Experts of a small language model.
Experts: 256 experts in each of 11 layers, 6 picks a token, a softmax router.
Training: a variant of SOAP for the experts, 636M tokens, 4852 steps.
Below are experts of layer 4 (counted from 0) of a mixture-of-experts language model. Rows are named router (the router's row for the expert), gate (a neuron's input weights, with its number), up (a neuron's input weights, with its number), down (a neuron's output weights, with its number) and show model dimensions 0-127. Each number is 128 + 24 x the weight over its row's rms, rounded and kept within 0 to 255. Numbers have three digits each.
After each expert's rows: a language model's description of what the expert responds to; "comes after" lists some tokens at least twice as common just before its tokens as in all text. This comes from a sample of Wikipedia text that the model never trained on. Tokens count by the router's weight.

# expert 63
router:198141117116110129123115144160160143102150121079137145128106078121144147127156100111148094099134136110135107118156139128139108149167097135165111166132104156128158131108136113147159096120137142162123113082134127105181103127131130094113135112148076129115117130163122120121088101113120134114165109085121109134143124140185079122110146138135109141104108110088141161096156098078125122100099
gate0:143121112107117147168117085094132094113139097133124123118131131135134140164149091147112128142173148147122099148149115149128142129144162139138150128120129092106180129137119147056118156128125135114148144153086091052165122107144088113164109120125151118151110137160095140159149123094136144131087099138072156137102108136141113117108134144167110106150120158163162123114092126126085152140131
up0:149099169096157106126150093170123123143151158088158152132131084141097148114121116111163109131103139151133126087154131118132099120140127094106113119149122131164183114161094138136097090103136145153157091120163114141133137186090138126102132128122085086137151136097155168108114103130133126150099115118096138141110107180111127076146136101171139131144110146160120118121125130144103137156092
down0:122112141124164141143174145121129098091117111102139092109129094120118103106138122136147121153137148146153084115140115139132122167176132146084131121151134163143112074117150137118138133148150139103168101191147138182159113138127170141115134139130131138113157094114171154122102094155107122149097147075148173138139110157155143142148106111149087127122118155147089133119111154143118073113154
Description: Middle consonant pieces. Word-middle pieces, mostly s, est, ff, cc, p after a short first piece (is-s-uing, sugg-est-ed, su-ff-ered), plus named, only, very.
comes after: " not", "us", " su", " |", " is", "ly"

# expert 56
router:098146124151129147126106108111096127153148137153143136087142151151119161157081127130113098108118125110121177121139081105119173131161122148140183101088139144102111143107159134194119146141118143128118111150151077123114145148110093145141117153142166107115157164110150131125154125141154124164116115162137156166115116157096144142100153144113168137101157125117128129099181076140152128153149
gate1:106115133161146131105123100096144111167090086111133096132131115167147079095105107175113124121145125144140137145142128153127129087109123133109152109129101163107132138162138156115120143094133124105087091130175177132093117122116124128164167111107111141136154144097167098125131117204129142131118135176092151137137110144129146119149116180133154175153143125142130084117160132143154111102140
up1:121112119141111084088108113141160133099148161126153098160074126127136121114143126126076150130146125123126133137099101118176155057178114122141144144134107160118091133130135118164127092117123135174166132126102133118157169109142117116117128117129112104124121141080130137060159113141097090084117127120123097144170108131089112162100122131137122081160096147159139125150112126117143116105126
down1:118116133141115144113137107143131049127122122105156102097101169096175181120073113142138092144141107152132129136102135111101162151105117115098121141117106129141120111126138121161134171112139081121102136130112121122134096122151181144162116119097099128110142095186141122100142178170135114104170115142122143133142167150134134133137146141163155130143154113156104153096122124115156110125178
Description: Articles and name pieces. The words the and The, plus name-middle pieces such as age in Babbage, ver in Governor and se in Those, and lo or Lo.
comes after: " on", " B", " Mi", " Go", "b", ","

# expert 3
router:147132139124132140109106125082132131090085134113121136136106122146157130145152102144117117118129162090093144090118095104169132168098191155125103114083123126120142128099099135120140099116122131148106108117131125131122175129099129109135156090074100180139161146152122122161094125133104160131150130140067149153100119137061096097114140121121136117089139135098163111124130123098129103126093
gate0:144127083155115133121115107150123153128124130139124144172135147097170174112126111109111077083164090132125133119117131133123164119125113123162127078141129061152118125118123152128130187103164168082108140121159118147155147128134121154153102115136133105150113089154118142117127040113120140140074124145146080146118158146156141160133138116101124142130140123094124110159107121118118135140136
up0:126144125130167117122143122148120144111103108113142087069120116102099093120126175115091179179102140153123107137104117100131125163158142142146132189121119152086109126129121148133137120133107117184103112141100112096112132111125134111134124142137122172114154168135161105144164164174099115123149144091124161099138131133123149121112102127152129070133099128148125167081136128187123126136144
down0:138125093133118130140117125192087176129095114108106137129116136120161097122133104125143060166101106101125112140092117097125119143121099100125162124092134118134147096119145108117145143144128149156107079094118127111159093104114118095160119121192092110134116166138127154117143131137085132108115144131093161121130141138123107119153136123089141132148133115087170089140184123074122126109140
Description: Line breaks after lists. Newline tokens, mostly right after a colon introducing a list, after sentence ends, or ending table rows ("may also refer to:").
comes after: ".", "\n", " |", "==", "===", " ="

# expert 36
router:093133159108092160118131125114124110090128138125127066141085122134136083120102122120124108141072116143134141129147176158080124145110107114124122170093124139114116160141131148118165137139067155160117113120130099106153131114101113116089167111131112139126136158125137094124120147113156138093074159143136156105086128094157152093161124130098141117147145150132135157147147146147087095120174
gate0:110141167118104109134162094097159145166151111137107131148144119131138117141151149148141150082113111171122125152146149095156139136162134120107144160123120123128126150139115133125130161148107117129108085147123087109154143107108092142101135112134164153133114143098116068175137116128137075143129151140158116152153125139153094115138100141153114082061126126052123089090115137091131137100130
up0:161129121156141144136150134132125141112117112104112139122145145129090153132058176156106117129128110077169123186157148134113140129121112131142139161128130110147133155093153136162103134112123116137112078110080099129168142138091143120101127141125117159117165147132132116145121119120068101176125148126114097097108171162086113093113110122130163111125128133133159187094142153143147091127119
down0:121127149086128135136151156109131183145116134124145164137113150154120159113180136103097100149180105122129088155103113127116164154106111123138119108121141158107098135176102142126066105127136137086145147110128160119148071098127115115168151149121165120119149126146127127113108140133118128128113130135111125145125147084100146156100153158138110097092117165150171123162071099124108150165138
Description: Name and place endings. Final pieces of surnames and places such as Beck-et, Fle-et, Press-burg, plus place words like City, Australia, Canada.
comes after: "le", "s", "ke", "ck", " at", "ton"

# expert 31
router:142137114122126121111083107157124139081146113104102125180159109062094111087115116135135120155117140108156130135098134093094081111124113078099140116130148103125141135127128176149134149128118116117130074131108164146131145095103135156127135130121111106162103154113124147160096157096141092172108158130150081130139145121123139140096175100163161112122140143118102126121135089082143109137103
gate1:164148144118114094148086123134127078152136135136148109122167162124135153161163227114097087170155120134125129133095148133106119130175146185161133147107146124136130123134128130081139112146116148121138107130093141168061136121150120115095105188128125108130123108136155139143141145161124148122127147117139164117146083164114128097129156133153114095140140116129132113140106121132131122117129
up1:143134130127114138144132133134103101116145153145122106140170139128110156133092139146124138127165139178131122104069118170135157118109115150079142101140158109151179140164142136097148112140107159139103135143138133139131129116116144132154083125103113079121137132128179088156107152174145117101118083182091139139134127104131109103096120096141143118070141150112116155178109073133121141108143
down1:121173120082137182074120131156089150120130158122149102142130144159141104161134114124130108144137104147096125107146159139140195157113178142134155067112151115139123153122146135087162102183148128121113125130159110139104139123142140132119155122127119109128141137105103130092090122127152089139139130116097143129137062156111090118101143118098098129143140156109158109114124148098129127084105
Description: In, as, signs, Gla/Gre. Prepositions in and as, plus signs like +, − and —, the year start 19, and the piece after Gla or Gre, as in Glazer, Greece.
comes after: " G", " |", "G", " La", ",", "la"

# expert 62
router:106105106106123162141140116148099111142145139108079139119138184085096144100126139092160111141095088084147122095108108131127121120126116136117152114150145123143135117132155101143095128102066135100158111138153153162138121149117110150108137129095094118104090109107145127103094108124148144145097088121158159120112161111086128177092158139156081128103116136155157109149176126157153111117120
gate0:119103149138106144139128101154129126116142086128165155135149169144058128150148108139143156123140102110126092165118110138149088089150165154165108151129163103121150134129142156127121169117119110114142130161115127157062125176140094117139070154122151124133107150110144112116111107082124143122105131116186061142102137154112108137132154085121100149106118128130098115131111123149123135145129
up0:112122136127115146095103091171100123196145171141147123110114132134125132147165135143126152137148118164143151140155124083155100124101119144128113158134128103115126120135097168139086170117119079125125176138140093134134119076150101148179136147116131113133166150105062115122111115081112120108144141140155132100114173108119122114118122127141102084158098159121114154098146113117112131171140
down0:133131161158102133120095125091129107162110109094123129145117122119138136076105132098099168173098095089128144152105108108077131142144142135117165139117107147142093103160172132125137139143081149129199150080140148113137112110154093114113118122131163128151096124124110128116100106118136096139105148151131179096115129101144140111144186119145088097107119106089150111114128136099111109143118
Description: Pieces after Mc and G. Word pieces following Mc or G, such as art in McCartney, et in get, able in Gabler, plus it, It and the endings ance and ence.
comes after: " g", " G", " Mc", " and", " h", "C"

# expert 30
router:155140126102168154165099130133134108129118096164154121104133133117131157116108128136100141141126172168093171082076108155103132141093161136123159125148154130159149129142099115114147147164108132156130169101115129084130121138139111143156130103124177107131179119172115150171152117138161170106112186101154107128136142129177120116129138139105134123106155092137095150128120084138116132106125
gate6:136071122137141123127116100125114148122123111110143117119120116150104130099102127126161142128093181090134128117057096115108103124141119066118124141150177093137121118151106135099135124088143150151148122122142142143110148119164157117131133125131135147142109127135086106127121064118112140161142128100111132131111113164085142118129154071118120142148113105169147111084078098155143136148065
up6:150087083135136118133127130154099110142125158123143151106127142131120120092143125159125134125145120142127139127137121153148122122089164159070119131104170122149136079146099142169121106152097079138133105121175147169104124087159107199131196142126107157167095141111106093114117108128129147120127117135139157147135165115125126119111091131121117168103131092089152142140127142162160118134162
down6:133148168102138109132161158108146107114098123132089133138123121110127101082131137143125140160162155148150144126100129115168110135133140097146165115142106103147141139076092124095108178101162115111056120164102148104119134130141143106113176147169136146112113157184081093122120140103135152149104135121140125079154156097107114139134175143149152125128127129107122102142134104113122119142081
Description: Years and name endings. Year tokens in dates and tables such as 2023, 2008, and endings of foreign names like Ham-id-a, Kinca-id.
comes after: " 19", "ta", "am", "20", "ma", "a"

# expert 2
router:108102172152084156091132093140118108144153141112084124150147150113152130163176088118114114088109147142147129070109144092109112148097126171094132119104139143153116133123150146134137123139115098116088143115137139154135122113113110163160176170119106128144119102099121113134098092148163142079144155142174167114104129148152111154109105139128117106116160122127139112155120108123092156138179
gate6:113147128148165138122131104090130145144119112151143126140147105164117127144067126138137140165108117099146093168120064135128094083140149115138124116157142129102106078113139127135152164143148164152141121111132134135115144170162099142129120145164089139152136136136133102107196116136127147121138131142153149124097104134078138131193153121128164135125129142169123132096066127153153118096104
up6:070100133155137138135128100071115132129108094133093090114160114163142119165099127156078159156124134127149085121124074133112151071158121112142165132134109108126124081110142139105105163150097125148162092129141180136116132128139084135122123095148105119114145137100155109116150125109125146145120133141123143152103097123113143151165121124144151156138097120155099129094080103160139105133159
down6:114146150165122146105121129140082132106113190135126138136092105099113133117103109157104160159079110097116122096129143151173104088131103099163158169142110110135127166132143120124059098089135116106144109118136135170118160151120141133129141104152156127121120118110154110126140154148104127119115109108127088156130120150136169135139173134132137169103145153140091134177141168123157162158105
Description: Name fragments and list starts. Word pieces inside proper names and place names, such as Jerusalem's al and Dulal, plus first names like Henry and Thomas, and list-item or table starts.
comes after: "-", " Wal", "in", "|", " Je", " Du"

# expert 11
router:146144129154144140148072175145122118120174132114145099103139199112141146100176110156136135141116122162120118153157110144074137115142152142118152096137136110125149129117124105112145112149131120151117145128111090106160115135121125132133116142116154086147145113087122128074127137155130131141185092141087115122114131131166140147178142139143064169097126147103090112111089125111101153122149
gate1:098153099144103151093125140106152110134138120124132087143122117124144152080093194111146116187111122107105144129157138146135144118154109123121145167138114121166147125109126159139156135147128122107123144097151128128140154110105156154106141119096135133118098163118137101175121117120104105119108117119121095094129093133126105125156085180151064116154191163120148117131122079157131123103086
up1:124152089129069138123140140136141140152149114113142125135113153133140123117153121116133143167091120119143142124105086174068151122127109115113139107090153125182097139162083099106138103187106133116136172118092121150114125106105115145098113102148112096174117090140142122097130103139146154135122146096118117119166140158172106123142132150172137120080120118129086148147102149147107091129096
down1:162125100120099126171129155156098126118093150120094119121163136127102114159152091135158141098108145106160102138114128108122126125111127133123119099134146122149116126120112097145119142150134135179149133104082110126151144163135138105146153156156140141116100127122139135092154138138095115126177124124141109135214127086129101106169128138073140118097111111136081150129126077081092150154084
Description: Noun and adjective endings. Word-final suffixes forming nouns or adjectives, such as -ian, -ia, -ism, -ity, -ical, often in taxonomy and place names; e.g. custodian, filopodia, Chordata.
comes after: "e", "al", "ri", "il", "o", "i"

# expert 47
router:111149118153109187151104114142126144188104137143129067130135113118146094140155107127120153164115100160129169172141101116088171125115132104144119132126164111137089134124102169113136108126091120126141171140118146114149075124111147124153134151144158096122119153148160120089170090089118131126131130137105103134137116125160094088140098126134148124131184109146113098134166171124114135147117
gate1:122187126147090108103141179082125115150115121116148105144118147087117123099131173158105157157124133122136137129147112102107102106154126117132147167150126125111103124153123150129137125140121127170183178117129148088165103129157108120103129114137176129090152115155162104106141152118103129104123125082138121130147138134124123122137094068188127137126114110145065126076133114143116127127103
up1:130120151124104145130116163172124117134158125125167116113136104105141123128185110124129114092095125112099156087133124101116136137107117127123085114175155126152154138090084121134146106154141167141150095059157133173107122139134124111100105096136078114160083120148093170120100148147131109115105138135109133141156126153156136082175122128142090127146160147147158106095130111117098127125153
down1:120124076139103137145134090137153148156161111127117128164104145167087144131156122124154086070110128119134101129130120164125144128192149113098110110144099156138168121093167151129093128160133093122114135181122141102101115120140106148126141105125163116162127100119130166108158137106150100131089166125134116142164120131112116126113112120094132070147128158131151152104159164119144126146182
Description: ic piece and articles. The piece ic in significant and significance, plus function words the, her, his, both, such and nouns like place, term.
comes after: "if", "re", "un", "t", "and", "tor"

# expert 48
router:083107119180120154144117147118173112148144079115145155118090154132097133154117138127125101122163136140118097148160145174137109124119149052094087140126096105128158120097095083117115116140120161146145115111147115126128136092137109103103095133128141109094139088109127149094122175094143144113130129113107104106092151115143162166161135110115115166116149124156126124088097112108114159116137
gate0:124091151148145160087141121121096099186118155106132138149157131165096120120100113117121114110080137156104116151114154135091120114112178135083083126118166156117128127132154086106139129129161089129144116123156078128087125118116116146142118163069165145100127182108138122103126104141168116131127125103106144165138151127164159123117120132095131106112095108152131132131152105171134114147151
up0:175142121120066083098119131099105143119127137098074123089129126134140097169167138130132102131128126120150146127122128097130138091101161148105130093156092165125134136107140118125102113144116083109127105145118105155181116131129121107106106142116080112129108162151098110104085085120119132132126104146118163102109080144138130102145124174114123095149121149121175134149150167132103095102164
down0:163094148117087156109090135133136128114189195105111119082112127137141123088137139129135123133121111101161148140124150146117181127164150105121136112115081104126146188105066135169106125113147129150127139086143126116121124139120152124163135143148143093129149151115133155126124106127120112080103136122109151145124095166113107131113130142107089119154156102137120143132152186133089105094130
Description: Nouns and word completions. Common nouns and word completions mid-sentence, such as station, company, system, sit-com, cons-ist-ing, and were, not.
comes after: ".", "it", " of", "act", "ing", "°"